config.yaml
num_hidden_layers: 17
n_experts: 96
d_expert: 128
router_score: "sigmoid"
routed_scale: 2.5
balance_loss: 0.00244
balance_bias: false
router_bias: true
init_std_router: 0.017
lr_router: 0.00129
vocab_size: 19804
norm_eps: 1e-06
beta1: 0.9
max_seq_len: 512
train_tokens: 1420000000
Below are experts of layer 3 (counted from 0) of a mixture-of-experts language model. Rows are named router (the router's row for the expert), up (a neuron's input weights, with its number) and show model dimensions 0-63. Each number is 500 + 25 x the weight over its row's rms, rounded and kept within 0 to 999. Numbers have three digits each.
Before each expert's rows: "gets" lists some tokens that make up at least twice as much of what it gets as of all text. This comes from a sample of Wikipedia text that the model never trained on. Tokens count by the router's weight.

# expert 55
gets: " (", "h", "/", "–", "-", "("
router:494517528476504465457474454509465514450510472508513479559526440481470530492521486516538549533502489477494543555494470446472518498508494489518471504524503481485475554483508469508503495524532480
up0:490504586499516462449481477538499501513503480502491502503499542518441502503502472513498504493458516489491493551511502436442467509492498478482498500499519504497412483492501474512508474488522458
up1:500508501500499464507498502500494489499498490527572518546530497502398477518521493540590511500455498501520499493487517470501497489542502505501529532499466528457478492459497503546499559513488454
up2:500497497500498500500508473527501496499515483476494498500500496466464499501503528500499496491497492546443524508478446501517517507524485508502529493500497497499542555531540509524484466501526486
up3:500491517495517498462500500504473495486497517522490542539491495538536499507494512543504548495488500500502496496518500453495505478532493484517493533506501519493491501497469499482521500516525453

# expert 53
gets: " |", "|", "-", "- ", "=", ":"
router:482504474516516484503507434519479555459519485546492477509534481487474506448494537520547491513508530511505500524481451506483525487548498476509510541543488503472442496508524506508503523439519498
up0:491499520501499490504517500492505523522487500485461546499495502489502494525489487483488496501502507502497502503497367495502470502498511528496453477439497500496470497525515493500497504500499546
up1:503485491500503498491503499505502500527497495506499473510551460529520482493560500517486516509481481507454505441498501487494510488502511531522486508522505499451503482500500507475501496498550520
up2:498500484495519487500500490503497436503501479440478508489484478487470505500529502490524521499506499502505478501517526502513505521500502500498502532499484506498471494501510499508501510502501536
up3:485498498536515527528497471513467473500498571505501463468506447489499510505503492550511455504485518493494499502516441495490499451475487542490497523482497500505462509501507478506503502500510498

# expert 17
gets: "\n\n", ".", " =", "s.", "\n", ")."
router:389511510510510491475510439542489493493520441496535509571526521514502484442479529515497551480493491471449517515523507497467477509465465494538480476527487467515524554513547500507555484523524504
up0:519500557494500495471498500500500500500499506499507501576446577475499565483504527502504503502493503490500561503490502498495500520500528493502535535500566500501511489500499499426470527499500490
up1:496502475503528503508500500500484503473487502499503500499496498520550526497467511511499504508525494511485498502510500564500494501499520499489415492445502501541500499517502470500550447447500494
up2:502498496500500499500483490499500511476436419498529500497499469498491482521514547503516502505503509502499504499501547505520500500504506496526483527458533509503489500497480505566500449461500520
up3:551499475496500462494483493499498504504346528501473462494493499459500499484508544523501469544490555497544565461497500495515486502505490505500482499506502529499499497501488477494502517555500527

# expert 26
gets: " |", " |  |", ") |", " |  |  |", ";", " | S"
router:496526507517519425458506453488476508557508510505489510488511515463460537473450530512536523528543516498507505547531481493523519500534494486525504534492470470487511508535510500528513467515527476
up0:493499513507500539500500501493479500509500499501501499542510455470497518488467478487541480499508512500514519477483505462455494492491503556497502500581498497527586560535535485506514498517500497
up1:500499500480500499433500480502491510503491506499516517521514498497518496459499446484500561511493511529469511499493491499500476539494498490498502496549503499508510513508513497516487540541508451
up2:493496502499500482502501502498514500499507501471503542502520527474473507489506494512558572472502494468512507501523482502507477480479480512500466509506510532484541498465495500477501500461511504
up3:500502497502500508478498491545500490488503529617499501495502493514500509488491511504525475496492517493500503484497439488510467509495491501490508480492494486521499528533499518500501502483530495

# expert 94
gets: " at", "as", ", and", " at the", " or", " –"
router:454514527533519493479526473546508526458508513531513498553502516485507484433468469500525529477481508536489537535506471507517513523516493518495503505547508493484438518489504475535501499466524505
up0:495501557477507498471502500500478500518508444473500486463503500495501522501424482500499590499507496500485503503518499532502590540501477490508466499511502516469525502499493508515504501491521504
up1:500487532500500501501499500494496503498495539467512462500505500481503540501503500505510541521502541548496530501502500499492558502502498486489492470515482526504469518482501475485500502500501534
up2:492501506468500501502500500461505499500552462424496519498501508490495486499547497504509500561503501452500500498541502504509497538497499560507498519491501515561514457510509496506510445502500547
up3:508478502494500498463487500493498505524520499485484505505500507515508522496493485501513519495508462511501484506494488519564497501522491494514450420495483503526468524481524499506498486512506569

# expert 88
gets: " was", " the", " also", " first", " began", " is"
router:435484552476522466479477473562463550479500498545479527519500520480503546458463499544481530473469476470491513476500458538475470492543494462509506483497518461536488492507527493494519512465523511
up0:499499487452500501483500487504497500504492462509500484502499505544503484503467495474499468540507501576500499460477494514479499539492502501524520542501498505501484504448538476480491490490512469
up1:476505495468500499500500487497501507466523510519499531463487499511494487498498480511517540505485496498546495474570511483471521554507498444495503527487500537477494505510542440521541502505500498
up2:511497503491503488500467495483507487493481526461512505510499500529495516557475523500502506484488498508490501541528507486499450481500500477456496494519449530456444498500481495506501507482523504
up3:510492567498501512507500496491501500511527504440490500499528502503485499506490492515474490482500506499515522513490478500469474489448495525452494501509499467501488507502497495466486564515510497

# expert 52
gets: "ed", "el", "il", "ent", "els", ", and"
router:471470489462537468434498443582456511472499514495507524515512476505458489514505480524537507498534531532493489477537492533447478491497456505493522467496487487522491504534548501486521527494531500
up0:499484559500519482483470467512461517517500499491450496456499515498501499502499484502526576493492596505489490462500497494499478494526489495511499504532485480524498501498518429503500503496516482
up1:500489500498504500499496499486530509474533482461499501452500496565499502500500498417503467500485473508500494476489501498465437497467494503502501500523473542498498564499508562505522496555501500
up2:500508492498508513511530499499472512500488504510515498506502497499513509499500537501500501428505489516424538500520500487501496516516519507548493517486461524499469499516455507464478497509511499
up3:501494513466525501493498500501470499550500497499511504555503503507505504502486579564503542488503477499532502499486493502526501433531489500510498517470492512497439498521500503506497536499506490

# expert 9
gets: " of the", ", the", ", a", "The", " the", " The"
router:448488487501527446437490456558476523501546510527514543525497403497478505445457504505508498475464525522488495473509460520499469451524494515471510495499500473510506517516449523501526499492525488
up0:500502500511498474484504500497504523443507520518536438511498501495495502504443498498491498484506517523485520457499516505514507500501492483450518514504500515477501500500494477499502508450499497
up1:497504471504498500506492499503505504473516522547502500500498540488466524501475457483501487497499510530490489490504488545519496523525488505516567469494495519493449526489497444517471500503499506
up2:500513499439500500499506491489490463440485506546500494530533511493442501499488498523502498521508492516501475516502499463553504515473488517499512510516503500496511498524579527515512501501501471
up3:506458499492500500507441500495501500508505472480546503456506480500580500499473501461500507463480497460492499498541475516500484500494491552500519478499473498479508500500500492477450626500500515

# expert 54
gets: " the", " The", "'s", " a", ", the", "The"
router:485483496426514423473512476532427534485506466526488509502510463498488539476483511470492478497498504486506528469520486505487501469500491528489526519503475469518463499505519489491520496486514485
up0:500502502493501499500563500510464474546471489502460496498497514496515491486497446506499504501504558490500465523501490454490495486514501496513488469505500501501503501501489535511503501559499502
up1:502498484499500502502499500499477490432537509499492503513496512491498496522499500523500499485500501478501560500495471498497499499500464491489455500501500473490469542492482497549547489486501498
up2:500460500506507501495491499499496492463511496487476442478500464487470499498480499492501490501527569558484499484500474502497484487538487569520489495504453495497489536499510505532524503539532493
up3:500450482500500484502506500501495500487499494497488403532503500471512505497497503539499504501525541472445556515480461501512470498525499453487502493500497499511536511502478496473507548499500502

# expert 48
gets: "\n", "|", "| ", "-", "\n\n", "|  |"
router:479509488562508475450520442518476510486553518482473453523554498467478510426497503511494484528516529480449501498504462454472511490502506522556501495523475457492500536512504500497531524509540459
up0:470485504499500495501513483498495547504523504517486501499500499501487502501481524500539494492486493546448492515530455490511514500522500501488537491500493467501505501523500503513466461527501501
up1:500482482490517465500500458524500513504500548472512504502504503488477495481497509541498594483507500498502487509522502505515503481506519495435464491496499517514503499485494487489486501529498505
up2:503497521504500499497498500515478498479505501507519504504491493439499492516501499501474501530487476463497502457481518490480519470486509470501547513490502469501488460501439507463429496486500408
up3:479496501489507502489500502488501506510467493567511487506513513488511509498500494481498514488494538500452500466523444501468475443506503487524482618503505501508510495459527499481505498499473498

# expert 86
gets: "2", "3", "6", "4", "5", "1"
router:462531519457544463473517435561465520483503509503532498577513520489487504498478471544515513494521474497521498503498449483497528454488427469536520472506468472515487502563479504529531513483546458
up0:507545489503533512507498481498499500508490502514526563513507510522516496488481499512504560464503499499499500504505505520497497482486474485558510501558507499493500487483525495506528502564509518
up1:521494499498505485513496460435500500455498502474500499495515466483475504507493515510463488562487528468499563470503494485503506378517500490490500497502522502492503510456511515477521550494501505
up2:500500511503509504501492501505504496507477479503451532503498495589557524502513494488500500512511502471511430537495492483506461502498499504540501478565499504509499487507502505496528502494502487
up3:503499520508559518503500490496500498507501550499515489462498516517543540500468507492503557498531475509486490506500500487499499503455498501517500501500516504493479502494507459470499508474509527

# expert 46
gets: " (", " \"", "===", "/", " '", "_{"
router:468528480504515480492524467481510548460516475538493496516552448501502506475523539504533495523513526476469556496505447502471502485488478495461493524533479500485451484486491501486498507516522509
up0:500501502500502499465533476497497500492519507500501499515497501490491484466531518500486571496502492480499490497529487492498498464498548500506500514501424500459480506503501501499479503501507508
up1:499500500487501495543494499503499505514484501496500443499503491499459498500489502500496449496496495503523509495500479490494504570502500507500503497497469497512486527428507490504475434498505457
up2:468499500498500512493505500509501460475515575543495503530469485457493494467500476530476461489499480482554500498508567463520512503502500506517501498545535500541518511498453491502505518457505507
up3:475501503502499494500501499502489500498499509483515454497555533494500509500500475484567496489481500533496444514508486502496537525448523500474500508495544493503474500464486466505495518490515501

# expert 51
gets: "\n", "\n\n", "==", "===", " ==", " ==="
router:445492517534495510501495411514501512490542500517534472547530500508475491420496536509506543506494506453449520529506506473508500513485465502509493491555484491523507566489502507488545525525540482
up0:485497504534500500500511497497504481433502509506500501566535501390483461490464482529501491517501491505501532481491501513508510487500482485512483493495498503505498509498497525467517490472499469
up1:439515480500500502502500497499500493500502510495506504509486515504503519502501384497501463519502508462509501505500487493508549507498502480504482490501505500505468500501517502496496502542528543
up2:499506543500500500499556500493500470503462517485547487529480507518502502505501549504516569505537494551500544507498500525501518472506519453555509500472498500532452507433443498446461490493502498
up3:504489533497511500499497502500498497511496460522506463457502432481503504519519500480517493461508480494536499498499505516493508504493509500531474516500483494429497499500536499382504543491499499

# expert 72
gets: "10", "12", "14", " two", "15", "20"
router:461464504482536465474476457529490516452527478486545503484491492504526515441515506494509454451518539438478501511503455527493461485497498483487551513540467492485478478470494475513530499511530515
up0:494489487500502500500497493496500518463502480505503463555490500507500509507491503529497429503505495502515503513516512504491497499500506499525500565477519503511489494497500482509496513461504486
up1:503501509526500500520498500504499476509503497476506501501476537499500523501485502492503500526499501505499531499497504498499515503483504505557494501544530476535505500520533446476426494491507497
up2:500513492501500501488456498531504474533491495507483497512524514545462488433550500479553510543496486525481539502503499544486510502491510458499500522524477487494500527550507505501494497503502493
up3:501502502521500500500499500497505496512409539438586502494493484491502519501517502502540500493508500478479503499457502498463500543502464462509519481498504469499512500497498477505492497491499530

# expert 66
gets: " is", " is a", " was", " are", " is the", " was a"
router:437462496493504482513517472536502536511505460487522501512521503511510525463488507487499594487479493483505478506564483519534510489497459478483468462513505508481490524496499503506525460469542500
up0:501513499503528501500474490505467504494460496503497507509500502508493491494544540498515492525467498501503498581537503518503421470422496484494501491545526470503479504505532500500505507500505479
up1:500476502498500495500502476520501500468484511418501501451498500522478480443513505507516515498498498495504485499515501479518500557501486509517515577495475488482500524497579502515541471501529471
up2:522500510507527497486500498503500497502500501522499505536488494547525502448500503508513500521496474511494544557568469513498533500504489512483516513510494456504417491470493501500515493479507567
up3:501476500504500498499508500469500499503499549486494501496499451511512491502511500471496503497483472501487515522525500479508502507501500481501474559500512498508521505528436494501520495522500504

# expert 68
gets: " in", "ic", "or", " in the", "ion", "ad"
router:474485516496517472467482468577461512493477477523542523484515497473520481459501500508508551486492571499497525525501510524510533459493483478506501520530503470479502509505524492553495544506527451
up0:498500498512501500481486499532485498558499530496555510497507498491501525500501479500506561501500520492512479554532505502505501501496533535497493481489498478507510504476573500495498546500500506
up1:500498490500500499496494500500488502527492482504499521533499495500501502463600541506480505509520538424503483503512436457513496515440513449511443508510501559508502484559402486448510545498500509
up2:500487505503501500502481500503495484500526497501485497497506503502503517509470487506525499503492517527484494530503498482448447499497492507495499523435502500501493519507515489499500496502512489
up3:500515491501500531497561500524449496519562499497500526603502498501534500472494502500499468500501527515439510556489497501471501502519470552526413531550504512516426516502531506492446493499522501

# expert 74
gets: " N", " V", " A", " F", " T", " Th"
router:492513475552527486463487448506499495469545509524547519511538468478500497509440507522557553537542529472483534523566496480495470531493458515543505519550514497480479493512519471526513517514543485
up0:501499506482508499484541500501468507501498505502544508485489521476542503510497513501499502492458505528510507512503490493497491481502501499519475515546499533491497498498494508505513485543499510
up1:502500499500514502487537500504492512498533497545533537493488503499505486474418497504501499502507504495544525524506493513500499501501502517480542461481454504491575505504478533499482501440506536
up2:500492506493499501501525501495500500474510456489502505510488529479465491500439503500498482478468496490527530497549470541496487508527497470493477473488530519513471500506534520485523552504500484
up3:500494452501500498446499495498514509501487497506519499506495491470493447497519501527507444513509520481524543538509511496468500569505503481495499449410493489487549500538471501493551502509499486